config.yaml
experts_per_token: 6
hidden_act: "swiglu"
num_attention_heads: 4
norm: "rmsnorm"
positions: "rope"
lr_head: 0.00392
schedule: "wsd"
final_lr_fraction: 0.02
max_seq_len: 1024
Below are experts of layer 3 (counted from 0) of a mixture-of-experts language model. Rows are named router (the router's row for the expert), down (a neuron's output weights, with its number) and show model dimensions 0-63. Each number is 200 + 40 x the weight over its row's rms, rounded and kept within 0 to 999.
Before each expert's rows: a language model's description of what the expert responds to. This comes from a sample of Wikipedia text that the model never trained on.

# expert 18
It responds to: Name-ending word pieces. Final word pieces of foreign or place names and surnames after a consonant piece, such as -ius, -ić, -berg, -ley, -istan, -ville.
router,116,173,270,216,191,169,149,218,222,80,285,211,219,174,221,213,241,205,194,183,268,198,222,276,230,169,155,234,205,180,191,160,155,204,246,196,143,185,206,199,165,255,237,223,153,235,211,250,248,223,199,226,204,217,203,186,225,259,183,181,172,156,169,218
down0,223,236,174,212,189,213,279,159,263,143,233,194,188,134,202,212,176,213,235,186,266,198,235,208,276,313,253,251,202,186,211,329,223,234,196,224,241,186,182,241,216,132,223,221,172,187,182,205,257,194,237,278,151,221,154,206,194,219,170,161,230,241,157,175
down1,204,224,214,208,146,209,197,184,277,306,174,207,163,282,183,162,297,168,227,120,180,249,210,203,130,284,192,191,230,248,179,212,161,219,225,221,222,195,122,259,256,189,220,130,256,185,263,213,174,233,195,269,206,186,204,193,98,212,154,190,171,217,196,221
down2,219,193,170,170,169,226,268,214,230,275,201,211,123,207,170,205,230,171,273,183,160,211,174,165,218,189,201,213,152,207,197,201,243,228,161,204,264,228,191,238,211,167,214,187,169,224,198,239,234,199,240,139,245,140,248,193,157,186,175,259,223,224,281,197
down3,177,208,205,214,234,236,159,234,193,268,218,182,183,198,237,236,186,187,133,162,182,162,164,138,241,122,190,179,225,228,155,143,244,183,144,141,255,214,172,220,176,234,160,189,223,142,191,254,191,218,216,152,185,193,183,172,152,185,213,160,164,231,191,166
down4,170,240,249,169,139,272,241,153,135,177,206,175,161,164,174,203,220,190,194,226,180,143,203,255,249,216,241,205,175,168,193,215,187,206,159,174,227,86,161,230,175,215,167,203,152,197,169,211,167,167,164,234,228,205,244,148,139,201,176,197,178,166,188,181
down5,218,209,192,172,265,200,209,217,260,242,163,276,210,200,170,156,164,212,214,238,182,163,211,155,157,225,283,300,162,196,246,293,179,194,227,205,106,187,301,173,224,196,130,248,92,202,153,251,201,221,152,217,244,160,302,222,180,133,234,190,156,145,226,202
down6,209,230,252,166,120,155,179,189,213,187,244,160,215,199,126,239,201,224,224,205,202,197,160,212,121,281,232,238,249,254,226,186,189,163,130,150,128,133,207,234,231,156,278,183,239,190,206,242,144,181,249,149,204,196,176,207,203,266,244,252,207,174,209,194
down7,194,259,260,250,157,165,234,211,222,240,268,167,205,207,260,162,158,164,227,179,242,204,253,132,198,227,268,222,159,175,217,216,159,232,156,220,205,254,129,266,148,160,190,228,183,241,194,156,163,157,164,145,257,184,159,193,166,204,152,228,262,118,189,192
down8,206,226,245,191,266,176,240,184,213,171,201,193,248,214,202,137,149,142,154,246,161,161,251,231,304,129,142,211,189,228,114,209,221,208,170,207,234,256,206,168,193,274,162,207,220,149,194,183,217,208,134,137,178,197,126,210,233,223,225,185,210,234,199,213
down9,160,148,211,192,255,173,217,172,184,250,216,162,206,210,210,164,135,187,151,242,143,210,189,217,146,189,198,203,159,187,212,126,155,116,120,244,223,228,159,257,227,230,226,288,224,182,265,221,188,170,194,247,238,215,175,134,244,189,221,162,222,182,299,249
down10,201,226,163,155,248,184,241,169,162,165,204,228,229,192,240,182,198,170,194,236,211,234,207,172,162,108,233,176,220,205,247,218,151,205,169,212,130,263,243,174,217,203,194,194,213,204,219,164,206,180,186,232,163,199,252,214,168,165,229,152,296,165,196,188
down11,225,202,228,205,156,191,249,255,207,179,239,273,247,183,213,208,150,158,290,138,201,177,257,187,213,142,104,126,168,181,317,168,209,184,238,95,210,217,247,100,205,219,176,227,177,197,200,244,174,193,183,157,183,214,135,120,212,192,172,198,136,190,290,166
down12,197,184,265,191,169,101,176,182,207,188,172,250,165,224,216,194,198,159,220,252,189,207,166,230,239,214,240,168,207,223,208,109,244,215,223,258,272,120,175,153,207,134,140,176,161,278,215,213,163,342,151,114,256,287,190,250,214,161,258,211,184,205,188,158
down13,278,176,257,205,199,131,222,148,240,134,214,182,190,223,286,170,130,203,147,146,241,166,247,255,166,255,204,137,166,184,208,180,139,216,144,235,283,255,152,256,171,127,276,242,137,233,249,210,227,156,260,166,265,205,177,238,136,172,139,186,192,205,129,196
down14,198,150,169,236,162,150,221,192,147,240,125,175,210,221,158,181,232,200,94,220,162,192,173,245,177,201,150,220,143,241,251,257,169,171,187,160,173,183,224,142,162,241,187,217,168,133,241,267,197,171,187,175,218,209,193,194,219,135,258,132,192,183,184,182
down15,195,111,179,208,218,179,211,232,196,129,245,238,181,186,217,174,229,204,224,200,208,217,152,182,170,165,188,202,213,181,232,191,125,243,121,212,108,270,259,212,195,215,235,219,235,216,258,163,292,191,260,229,168,258,195,200,233,186,264,258,215,217,232,229
down16,182,217,228,251,136,209,193,161,203,183,197,201,154,211,224,182,170,236,176,267,244,171,178,164,223,163,110,176,243,129,165,186,238,204,181,215,211,219,215,230,144,217,183,228,236,208,179,218,155,206,163,150,144,194,230,177,183,278,168,205,148,154,162,216
down17,266,236,190,138,201,263,269,163,169,197,166,295,269,219,135,248,207,276,166,159,166,184,183,196,158,171,268,166,182,222,194,164,149,164,175,230,146,147,194,241,220,143,212,251,178,226,207,156,207,146,225,168,223,214,191,176,217,168,157,227,226,206,202,170
down18,258,186,240,227,205,235,239,187,145,198,197,257,189,218,250,269,236,224,258,183,214,180,219,224,184,168,230,194,278,212,276,262,219,153,209,239,136,174,220,164,191,181,193,222,231,185,115,214,157,193,162,216,232,223,217,168,258,243,260,316,195,193,275,198
down19,179,205,259,192,169,147,174,165,185,178,185,242,168,243,210,233,202,242,202,186,162,232,194,185,299,109,155,228,186,261,166,110,152,221,255,203,153,206,116,181,271,183,230,226,221,163,210,246,220,191,124,227,209,197,200,201,113,187,195,229,208,226,193,191
down20,230,143,231,156,214,136,148,113,194,292,201,193,278,162,259,168,201,180,212,242,162,227,209,245,223,215,205,129,156,188,212,211,184,205,234,137,141,200,230,177,198,198,189,221,214,153,155,137,249,164,267,206,131,218,157,130,220,140,176,118,135,151,224,197
down21,259,276,211,282,182,289,227,171,221,194,226,190,219,182,132,179,222,227,195,168,180,240,241,164,211,236,109,214,195,153,133,145,251,138,184,240,230,168,179,231,182,241,145,157,136,210,146,219,217,174,130,118,189,198,154,219,177,275,177,225,161,236,181,196
down22,152,164,225,212,156,239,208,271,217,152,177,177,170,214,193,186,216,186,263,219,183,180,204,182,247,207,289,224,122,286,196,149,246,199,211,188,270,215,216,239,141,180,163,172,199,167,208,208,136,159,222,223,128,193,203,181,186,183,190,204,203,182,115,295
down23,168,279,207,244,223,220,225,217,204,153,186,260,135,172,162,178,278,230,181,199,180,207,281,246,211,215,178,256,218,217,161,176,201,243,218,206,266,207,140,232,143,134,182,219,229,187,216,186,208,174,176,164,161,274,221,212,234,209,222,207,223,233,216,229
down24,179,215,247,119,207,251,205,273,161,183,195,208,180,192,234,214,168,230,199,180,204,222,176,216,215,151,150,257,188,138,138,141,214,157,232,174,223,184,186,232,140,207,186,269,276,108,217,207,153,214,199,235,213,172,212,224,186,195,272,212,214,224,169,218
down25,145,176,291,215,230,205,182,212,212,159,252,201,154,194,190,240,231,178,145,235,233,189,207,143,204,217,211,263,210,237,167,172,244,203,213,182,195,160,208,180,170,233,234,253,222,199,273,147,227,173,149,151,275,212,183,304,180,175,154,184,147,191,194,182
down26,216,149,181,205,207,187,198,174,185,131,234,164,217,190,198,192,208,278,160,150,184,164,147,168,175,230,206,157,180,232,146,176,230,246,264,229,238,149,249,236,164,169,264,236,139,186,177,132,244,160,184,200,223,158,102,214,207,234,219,142,196,220,262,247
down27,232,176,139,151,171,225,187,267,172,237,151,214,200,183,311,206,223,205,203,182,198,217,191,246,147,174,185,211,196,199,192,193,156,181,176,231,196,183,185,259,284,244,213,226,235,180,179,239,223,188,216,145,199,168,149,118,207,245,223,164,218,202,152,225
down28,211,169,227,182,168,172,193,192,163,117,185,147,229,154,137,211,195,190,155,187,198,198,227,182,162,206,216,121,239,196,188,260,222,200,201,216,204,157,172,210,189,271,220,225,174,174,189,201,195,264,224,201,101,325,205,239,206,225,239,209,199,213,183,202
down29,182,220,178,233,177,220,212,132,190,182,189,193,223,231,203,228,201,162,210,170,182,223,213,232,226,230,152,181,174,164,207,125,233,236,142,225,206,222,215,213,194,201,209,156,196,249,104,212,204,211,220,128,135,187,128,238,198,219,200,195,193,209,240,176
down30,233,248,212,264,247,134,203,237,227,242,229,154,111,161,191,199,192,276,247,199,206,211,138,202,151,153,178,186,166,203,216,158,203,152,214,206,158,194,175,182,120,224,218,234,204,208,236,158,240,239,175,285,181,111,205,235,222,112,237,257,220,246,231,235
down31,179,263,196,207,229,231,187,160,232,278,151,170,206,238,254,127,126,144,186,259,159,158,169,192,211,177,113,249,227,215,188,150,190,197,209,335,176,205,228,205,240,224,200,247,249,289,214,107,201,157,236,204,224,212,227,198,187,155,262,116,214,191,180,269
down32,225,207,297,226,203,185,195,233,256,170,150,193,213,238,244,243,294,156,219,136,320,203,193,216,232,199,194,231,214,147,192,135,129,156,167,187,249,219,158,162,179,223,108,223,150,234,192,154,203,236,210,128,132,187,236,194,206,193,172,191,244,195,197,178
down33,215,220,259,134,187,260,234,146,172,314,254,234,180,223,211,151,203,211,222,226,209,245,210,165,167,193,249,192,211,180,160,250,222,157,183,218,89,235,249,245,159,276,170,208,218,197,145,214,172,242,174,205,196,208,236,189,219,154,189,157,161,192,237,238
down34,236,236,154,216,188,172,272,156,207,179,177,241,162,196,263,239,196,187,222,161,198,242,189,195,227,213,273,277,151,205,250,131,182,176,302,210,158,175,174,179,185,235,172,212,186,147,182,237,194,194,302,186,229,198,143,190,175,235,224,196,253,290,173,230

# expert 28
It responds to: Common nouns after the. Frequent nouns and adjectives right after "the" or "in", especially time words like years, first, season, and months such as September.
router,153,178,233,234,153,172,141,248,173,186,257,217,244,170,212,200,220,152,226,152,215,146,217,206,238,160,186,214,227,138,191,149,168,176,255,261,190,164,226,178,153,236,254,255,148,218,186,249,222,252,211,237,162,249,154,187,271,238,234,205,190,148,113,253
down0,215,230,189,154,206,200,142,171,190,172,250,197,155,209,217,149,186,233,226,173,250,213,152,122,233,230,185,244,165,180,118,269,169,253,186,189,246,234,201,122,286,222,169,204,220,164,176,263,190,254,195,287,177,242,183,211,200,231,230,212,247,213,183,230
down1,232,212,161,228,249,192,156,285,231,177,252,215,159,156,212,254,186,174,168,211,271,194,202,159,154,241,136,255,279,147,232,202,197,234,280,196,253,195,206,189,121,169,206,172,155,229,212,108,256,167,210,188,258,170,176,180,174,194,218,209,234,150,200,184
down2,226,218,226,177,212,193,206,203,179,238,186,178,233,198,234,176,213,204,184,214,284,293,249,228,206,271,221,169,203,183,193,242,192,214,244,166,162,152,197,216,159,194,204,205,223,234,188,178,198,209,194,242,248,262,203,190,249,172,298,215,216,174,166,173
down3,181,180,223,208,201,210,199,127,184,246,181,222,154,203,231,203,157,228,287,164,210,234,225,150,200,157,189,183,203,210,225,167,222,215,228,186,226,217,109,217,163,221,279,210,202,182,232,220,177,217,210,178,185,247,214,246,304,245,266,192,198,198,176,243
down4,198,227,268,222,178,193,214,197,176,213,234,121,268,242,216,249,228,187,215,200,231,190,217,208,245,224,248,238,144,192,260,154,239,160,254,147,162,199,223,225,233,226,211,179,235,163,216,153,227,200,205,175,209,159,132,214,186,149,151,191,187,200,154,184
down5,198,216,192,260,214,166,215,288,149,263,226,212,154,174,174,194,185,189,180,211,151,176,222,144,252,207,210,180,224,187,205,248,223,205,216,177,203,150,218,254,158,159,226,199,178,278,200,205,177,173,266,213,211,208,219,179,188,171,188,248,224,196,198,265
down6,178,207,214,264,226,202,229,161,152,103,248,230,128,233,143,194,192,166,168,211,193,203,161,264,210,248,236,282,195,240,139,201,162,197,210,218,175,241,253,181,203,226,159,216,154,155,136,167,180,172,158,181,200,231,251,170,200,199,163,183,198,188,127,231
down7,237,229,160,283,202,182,192,239,190,141,201,197,209,142,192,237,191,264,158,198,274,219,229,226,239,181,258,117,210,165,232,331,171,296,149,251,173,208,90,235,198,230,186,141,229,130,152,199,235,254,222,161,234,189,219,217,154,189,217,145,188,197,225,185
down8,312,276,174,218,226,241,245,236,204,202,226,251,177,250,207,155,179,245,182,237,235,186,190,210,178,198,95,137,257,237,160,239,187,178,188,248,155,172,105,188,181,206,192,185,224,199,97,228,128,153,210,263,243,163,147,179,170,241,154,161,151,208,246,135
down9,162,221,194,143,262,208,156,236,174,229,200,133,214,193,212,231,200,178,187,192,240,179,194,208,148,158,162,199,184,186,194,163,85,207,162,240,211,242,258,261,179,211,248,169,191,240,250,142,231,237,185,228,194,226,148,246,204,233,201,142,148,202,220,225
down10,202,216,207,165,215,164,179,153,172,156,183,174,196,105,144,205,224,218,219,219,98,233,222,239,245,191,234,142,115,271,188,213,144,185,123,185,212,186,217,128,193,233,282,214,226,234,200,291,200,229,185,169,205,233,189,182,211,212,254,271,150,247,190,168
down11,215,101,194,82,178,229,240,281,256,204,104,229,249,185,225,252,169,259,197,218,145,192,200,196,167,197,244,218,144,216,268,190,247,207,221,167,294,238,185,148,204,152,200,151,249,163,98,171,195,197,176,226,202,268,204,223,202,230,217,149,184,203,235,210
down12,216,196,158,258,225,128,175,198,182,156,243,230,216,211,152,219,214,193,198,213,156,111,148,151,259,232,147,285,245,220,215,94,244,191,260,165,90,197,185,212,204,246,233,138,204,200,250,198,213,117,214,204,191,272,250,173,307,189,200,250,205,155,203,188
down13,291,214,155,183,197,215,126,205,198,215,265,127,284,236,231,164,149,230,198,212,208,270,209,251,220,210,243,204,195,299,236,253,277,187,178,224,169,227,182,217,214,117,262,218,210,193,237,144,176,192,183,104,269,164,135,200,203,242,238,160,162,193,212,208
down14,240,149,220,234,170,208,228,226,192,232,173,140,242,219,191,175,190,208,196,153,172,141,130,196,234,162,185,193,183,219,164,179,166,238,223,176,170,221,223,189,190,199,228,161,156,185,224,251,219,217,179,293,155,231,147,154,190,265,210,211,163,214,199,128
down15,165,213,161,289,186,184,275,160,183,226,225,185,247,196,269,165,186,143,261,211,195,237,122,236,220,203,128,255,145,166,195,201,174,249,200,310,219,214,136,219,159,171,219,179,173,197,183,115,193,219,69,227,185,206,166,211,339,177,218,250,184,157,240,239
down16,185,221,189,236,233,157,216,179,170,177,246,242,196,236,188,200,191,214,205,232,180,310,176,208,265,232,115,173,194,222,206,203,192,213,200,217,190,181,189,112,244,255,245,177,235,208,161,201,120,244,145,109,251,246,183,193,201,235,192,183,203,212,181,253
down17,188,143,153,197,189,180,210,103,196,156,219,211,177,279,238,224,153,160,194,220,172,227,148,169,232,206,168,274,235,225,190,210,177,115,180,209,160,204,193,164,140,153,271,153,177,192,181,199,197,190,239,113,249,161,257,209,84,225,189,193,234,126,238,230
down18,225,166,127,209,192,211,169,220,176,264,163,199,257,172,134,167,245,139,222,167,137,228,201,257,194,225,210,242,178,218,217,184,189,261,124,149,188,249,122,228,196,169,174,216,170,196,164,174,201,181,184,208,160,145,169,210,153,230,266,191,223,168,196,165
down19,222,187,165,211,245,253,160,88,286,179,197,231,248,153,196,222,159,211,232,179,188,240,216,217,236,213,211,147,182,223,204,248,249,271,239,207,191,183,192,137,204,193,195,272,218,142,205,167,236,166,231,230,190,179,212,208,151,133,218,239,180,281,213,235
down20,209,229,185,331,238,194,192,159,223,245,209,178,172,137,235,173,145,187,241,178,265,201,172,165,253,182,190,251,196,208,82,195,186,229,219,204,136,183,215,236,224,234,257,140,187,219,130,204,175,145,176,197,125,183,170,247,219,222,152,198,249,174,182,136
down21,198,161,212,106,246,248,196,284,222,210,271,222,207,207,186,293,291,245,94,211,169,194,207,137,231,203,145,239,179,243,196,310,234,220,226,179,231,196,166,266,216,174,265,175,131,200,256,219,97,171,201,182,146,179,185,199,267,133,212,160,242,200,189,156
down22,147,197,189,208,174,236,276,140,187,218,195,163,208,172,276,209,200,121,163,230,188,158,161,163,181,234,228,214,190,183,205,258,132,127,153,196,294,229,178,246,151,196,202,180,194,198,206,221,176,144,239,181,239,225,229,242,175,248,184,178,193,208,240,272
down23,175,247,269,266,234,183,170,189,289,234,195,185,151,153,268,159,187,204,202,148,208,168,167,196,135,296,162,197,202,289,262,171,263,174,221,141,145,266,114,248,214,237,264,208,166,115,165,175,168,181,217,165,157,214,220,218,170,242,177,199,223,137,231,228
down24,132,181,227,240,220,170,224,198,148,245,145,221,249,220,231,256,187,254,225,203,180,247,253,254,188,160,151,185,112,267,124,121,241,235,246,237,197,178,205,158,216,248,218,125,174,250,225,299,193,132,222,269,212,264,161,178,255,150,233,177,144,192,267,175
down25,219,215,151,79,240,186,165,147,164,207,213,241,247,182,216,215,205,174,227,177,194,218,129,218,214,147,213,195,215,274,242,212,233,184,169,136,233,168,240,272,221,176,263,222,219,179,186,227,186,203,232,110,225,199,185,121,199,175,226,202,170,278,191,200
down26,190,206,169,209,281,167,300,288,223,260,252,115,292,139,177,161,290,166,235,222,113,249,215,208,241,179,200,230,237,192,168,208,247,151,198,195,234,197,197,179,217,241,235,164,192,197,243,255,159,151,183,222,252,163,172,215,229,190,151,289,218,240,192,197
down27,178,192,157,212,215,201,175,198,142,191,131,199,244,191,204,271,178,285,151,214,200,236,223,165,143,253,231,149,176,218,223,173,219,251,184,237,223,208,127,254,233,201,205,218,190,195,172,208,260,171,256,148,148,189,166,240,248,243,183,231,137,203,220,162
down28,203,215,185,234,183,202,159,227,216,263,166,231,220,198,163,135,142,150,173,178,199,208,174,234,133,218,184,194,131,214,179,236,206,171,155,181,230,203,184,203,249,244,254,186,257,185,262,186,244,183,140,139,182,205,88,175,229,221,222,205,191,230,135,257
down29,168,250,168,218,246,171,247,218,179,206,202,159,212,136,152,158,270,183,251,177,189,184,282,237,171,218,203,180,160,225,244,141,181,196,129,148,219,228,162,264,176,125,193,190,222,225,248,256,118,184,226,205,209,194,222,214,198,171,176,215,182,219,152,214
down30,233,239,146,236,173,237,229,246,198,226,176,176,256,225,105,142,194,257,169,186,246,165,195,291,235,179,165,173,284,171,175,259,176,196,246,228,212,119,151,167,201,188,213,263,210,290,241,201,216,262,198,229,187,274,233,177,206,161,205,219,188,275,172,124
down31,285,170,172,205,210,259,172,201,134,216,124,156,254,151,265,161,236,241,177,162,240,170,189,260,221,186,211,245,240,177,133,181,258,211,190,225,74,195,161,189,152,165,151,195,199,209,136,210,195,230,235,253,195,174,216,141,145,244,214,149,153,145,232,184
down32,140,194,189,197,149,169,247,179,152,167,212,198,218,174,135,129,147,194,256,269,234,216,177,232,212,206,217,235,136,173,177,122,210,286,221,154,182,143,172,209,161,226,244,154,242,181,223,171,153,172,192,188,225,166,202,212,153,284,248,150,279,225,114,179
down33,128,145,199,201,133,196,152,272,271,184,252,215,147,190,201,225,173,242,196,174,223,149,126,185,172,144,182,146,160,231,219,21,191,250,192,196,180,235,193,226,201,218,175,195,175,182,193,200,186,286,225,225,196,162,176,265,152,215,167,220,160,175,186,186
down34,249,226,239,219,179,175,142,217,162,188,134,209,186,176,157,199,252,204,261,190,221,145,174,217,234,231,189,229,207,220,247,233,201,174,216,223,215,167,152,265,212,168,270,197,154,246,255,268,230,133,244,219,172,254,200,242,196,183,156,220,167,191,232,219

# expert 14
It responds to: Place names, word middles. Country, state and city names after United or New, such as States, York, France, plus mid-word letters and digits in tables.
router,178,187,229,238,179,218,128,232,202,122,212,227,223,131,261,238,219,139,172,179,256,181,180,240,258,138,193,249,269,162,139,154,204,151,231,265,179,218,207,163,174,234,203,244,181,277,193,182,221,267,181,229,191,237,140,229,207,223,234,195,131,151,129,266
down0,212,225,181,200,266,270,201,218,197,186,227,191,163,184,221,217,113,159,138,301,160,210,221,211,173,213,149,179,169,168,200,178,146,261,167,194,218,233,313,202,243,206,140,207,164,179,176,258,223,208,218,195,238,175,218,178,158,180,178,218,209,171,191,173
down1,184,246,278,230,194,197,198,177,201,186,230,221,162,184,241,167,146,185,129,267,226,257,228,198,226,242,200,309,191,199,226,234,229,233,193,161,258,167,230,183,244,214,209,224,244,182,105,266,286,184,201,227,184,220,203,179,240,156,125,107,160,235,189,162
down2,213,121,208,263,189,177,252,168,223,184,117,225,242,225,159,171,171,193,113,166,213,214,202,224,171,155,216,231,217,286,179,255,163,213,211,246,208,155,252,173,220,260,177,205,142,225,239,190,178,165,205,166,129,138,230,300,256,267,190,196,193,216,202,226
down3,208,204,200,211,169,113,248,150,141,193,248,198,96,134,208,188,139,205,102,105,219,197,215,217,201,127,258,111,174,187,147,131,159,216,194,230,201,157,184,155,109,265,269,190,358,178,151,161,184,234,182,158,186,214,175,233,170,200,227,174,242,232,109,276
down4,132,252,270,197,202,149,217,156,175,171,209,178,164,192,176,227,238,189,196,163,244,289,216,162,164,165,210,159,173,158,188,157,241,225,226,238,178,195,180,175,188,177,227,149,131,203,212,220,227,206,170,180,196,153,228,220,224,194,137,208,214,239,118,259
down5,228,157,205,210,252,208,204,209,179,190,228,205,185,179,242,214,232,163,158,202,232,216,172,217,206,182,204,226,195,145,158,200,242,221,152,236,181,244,235,204,182,151,204,201,192,228,197,115,167,133,200,140,144,202,166,224,211,214,173,225,221,132,221,142
down6,198,232,258,204,187,223,174,154,197,153,183,254,177,174,126,213,196,195,244,178,227,219,124,186,151,170,205,194,211,250,219,184,138,277,262,139,167,172,221,151,218,146,184,201,197,271,164,191,215,202,147,124,191,195,192,147,225,201,243,143,204,181,241,233
down7,159,218,149,238,174,172,177,188,229,215,189,183,195,243,194,155,187,245,211,202,174,165,115,160,139,312,250,263,200,207,228,200,278,191,273,154,223,246,251,204,256,165,188,232,109,199,273,218,212,245,126,156,199,154,198,205,239,175,174,151,160,171,181,186
down8,147,186,186,204,192,216,213,186,218,169,161,240,181,220,194,159,138,157,237,206,200,199,253,221,163,203,216,185,264,176,218,140,161,240,128,156,189,168,210,140,162,225,228,188,189,243,164,265,184,261,117,248,164,158,170,204,80,177,213,231,248,169,232,176
down9,262,193,179,177,189,125,229,254,193,268,162,174,248,271,177,168,134,265,146,177,222,249,150,210,216,297,232,183,248,159,244,275,227,225,217,214,185,160,188,232,216,223,208,223,209,191,197,219,180,182,191,248,187,218,213,213,226,197,166,194,170,181,240,204
down10,180,217,172,215,199,188,211,204,225,280,248,211,161,160,229,215,199,188,175,278,186,220,213,208,270,161,193,203,225,189,163,109,124,154,161,256,229,198,199,251,162,276,156,210,235,211,181,211,214,172,123,241,176,198,170,184,207,180,185,171,181,193,228,208
down11,223,237,272,241,161,230,164,167,249,158,204,222,196,118,191,250,166,207,234,230,175,224,162,223,233,210,137,124,201,193,155,227,236,195,137,197,159,204,199,168,222,158,186,250,182,173,185,217,194,243,237,202,185,201,188,167,180,209,182,246,229,259,146,259
down12,173,181,175,187,290,261,219,127,159,224,218,150,136,173,158,177,266,186,240,173,193,209,264,141,249,167,194,255,146,201,175,180,199,145,247,188,97,184,215,165,218,165,180,208,261,235,152,226,166,225,207,286,231,198,264,123,155,240,156,163,167,220,230,191
down13,181,133,205,200,178,189,248,196,155,244,279,188,127,172,199,199,184,247,237,165,213,205,194,145,193,209,150,114,190,166,118,301,236,171,227,241,232,170,139,201,245,126,173,260,188,166,257,149,158,177,228,260,232,191,186,192,137,193,201,161,207,234,172,191
down14,223,271,132,177,221,205,216,181,192,230,250,148,190,170,158,214,176,220,237,233,235,301,231,228,169,183,245,207,131,235,165,206,203,172,207,226,247,136,205,200,274,175,210,211,178,275,241,157,248,218,164,185,209,241,175,145,161,191,223,129,190,173,170,241
down15,251,121,188,199,234,122,208,217,169,134,207,150,150,116,221,194,236,181,263,250,207,196,177,234,308,200,243,85,210,248,235,221,213,77,210,180,235,234,235,141,161,188,180,224,201,246,237,208,242,210,167,232,144,199,226,240,167,208,182,224,216,162,252,280
down16,239,216,117,232,281,226,181,237,174,210,166,124,181,215,247,243,256,221,182,255,215,129,170,210,228,185,164,169,196,238,170,141,222,198,189,120,236,139,215,187,182,169,217,204,208,279,228,220,176,209,244,192,163,226,80,130,233,148,236,156,190,227,119,168
down17,210,227,252,281,115,246,210,200,201,250,199,159,194,208,183,169,161,209,173,206,250,213,235,219,231,182,208,245,200,163,212,152,165,202,215,246,171,284,231,118,238,194,183,185,167,294,127,212,215,238,155,223,283,264,240,171,159,230,249,170,178,195,185,224
down18,210,184,154,216,172,100,161,179,239,198,228,182,214,255,230,270,171,214,197,200,255,241,190,277,228,197,170,211,136,217,137,192,201,180,183,157,185,179,195,203,219,221,209,183,231,163,248,205,191,199,249,88,225,197,122,193,175,267,172,228,190,211,124,324
down19,244,173,203,186,199,208,256,165,197,169,232,214,153,173,165,228,207,182,161,254,183,209,245,218,196,105,180,175,201,208,233,196,223,215,217,188,159,209,234,183,154,195,213,217,178,232,183,231,191,294,168,193,260,231,144,144,263,190,211,289,211,186,177,251
down20,206,104,178,209,212,181,211,192,245,164,241,296,275,140,198,225,217,179,244,235,248,193,178,194,162,171,192,213,207,222,233,160,152,256,165,266,151,261,210,268,253,223,255,265,220,304,247,192,238,188,214,192,174,151,174,148,183,196,285,213,232,216,227,228
down21,234,170,251,199,241,159,198,215,249,239,183,206,275,200,182,234,202,230,163,171,193,162,167,188,241,184,179,172,125,169,268,170,208,186,201,172,244,279,192,197,219,138,219,248,136,149,155,237,153,264,275,220,257,222,207,189,262,221,184,249,227,186,230,213
down22,212,266,209,184,243,247,218,98,214,122,232,253,224,208,223,182,199,238,214,219,191,215,170,243,196,241,236,151,222,166,187,200,199,198,173,162,197,151,150,248,169,187,197,181,301,231,114,163,247,184,202,242,190,204,283,189,228,187,192,183,190,157,271,146
down23,206,175,172,127,184,146,184,212,268,137,165,252,183,217,185,232,204,217,148,183,191,156,201,195,218,188,214,171,181,134,187,242,174,225,97,178,268,175,135,215,195,161,102,206,157,203,209,240,200,179,230,193,180,215,191,232,171,196,105,258,245,282,179,235
down24,271,158,185,183,187,169,160,172,192,190,132,250,196,187,220,243,277,206,212,211,223,157,208,176,195,181,135,237,242,270,220,176,142,151,221,170,166,200,268,201,131,233,256,227,228,182,215,204,166,309,212,221,178,226,220,164,198,234,185,197,212,175,222,163
down25,214,180,185,185,129,189,177,190,281,117,243,164,214,206,231,186,234,254,177,150,223,109,327,174,179,191,138,161,238,218,190,219,131,232,165,201,249,260,260,161,217,229,193,143,201,174,176,176,194,234,179,196,155,240,259,198,167,168,226,112,222,244,192,192
down26,125,200,174,170,224,250,187,182,224,192,202,193,159,176,137,260,215,212,159,225,70,154,179,189,209,207,233,91,220,197,246,154,250,185,147,272,255,162,157,231,174,172,276,179,270,209,225,211,283,277,205,207,171,199,113,254,263,201,194,222,143,258,232,163
down27,267,213,208,205,137,262,221,213,220,241,172,188,238,176,259,166,112,178,169,228,166,184,197,212,120,214,171,255,186,222,190,266,209,163,237,148,253,171,223,242,218,258,183,230,243,179,154,291,222,225,232,222,191,218,181,154,182,207,207,161,187,194,135,186
down28,198,195,142,314,144,169,188,182,249,257,161,231,210,153,197,274,172,217,229,118,217,214,236,207,198,193,163,219,195,219,207,94,233,262,233,251,159,222,212,240,232,191,167,191,136,184,264,233,254,182,220,148,192,253,222,185,125,173,154,220,223,203,197,158
down29,127,200,209,144,162,220,216,208,170,180,265,238,159,232,143,182,257,275,235,216,151,253,245,197,175,194,184,240,201,149,191,184,188,188,213,183,157,213,213,157,182,224,144,186,257,254,146,191,131,263,182,250,239,193,197,218,281,265,224,251,191,167,203,176
down30,214,193,266,188,208,219,209,195,237,208,255,198,214,230,135,186,141,192,168,179,210,168,216,210,230,202,226,283,127,128,182,155,192,167,244,218,172,154,198,208,184,200,154,280,235,225,172,255,172,195,242,179,174,207,200,244,257,153,138,242,121,241,123,209
down31,268,209,132,205,244,235,205,171,118,171,248,216,253,200,256,184,160,176,266,184,215,260,115,195,195,174,216,136,179,176,206,172,197,166,199,252,137,144,217,184,235,177,143,232,218,135,112,176,181,244,176,103,187,163,198,185,234,198,165,184,154,193,241,186
down32,168,182,254,196,136,203,262,259,239,214,231,182,253,221,188,161,195,236,208,186,195,223,221,204,175,256,185,214,173,229,183,231,180,153,212,185,198,214,276,211,176,182,240,165,240,271,145,231,194,216,216,168,143,148,194,182,229,153,151,218,218,176,213,247
down33,174,224,210,222,194,236,202,88,123,202,130,173,155,194,138,142,152,210,162,187,261,237,173,224,119,158,240,222,178,143,268,186,138,186,222,209,235,210,285,170,216,225,199,180,202,169,208,250,144,155,138,220,212,201,229,184,138,227,225,195,258,188,177,226
down34,254,204,210,238,188,203,249,230,251,274,256,203,219,166,218,179,191,236,181,266,140,182,217,235,184,153,191,201,231,244,223,261,239,239,191,160,175,104,245,234,234,114,137,230,284,207,206,201,231,249,254,118,220,138,220,202,261,146,169,186,224,195,156,219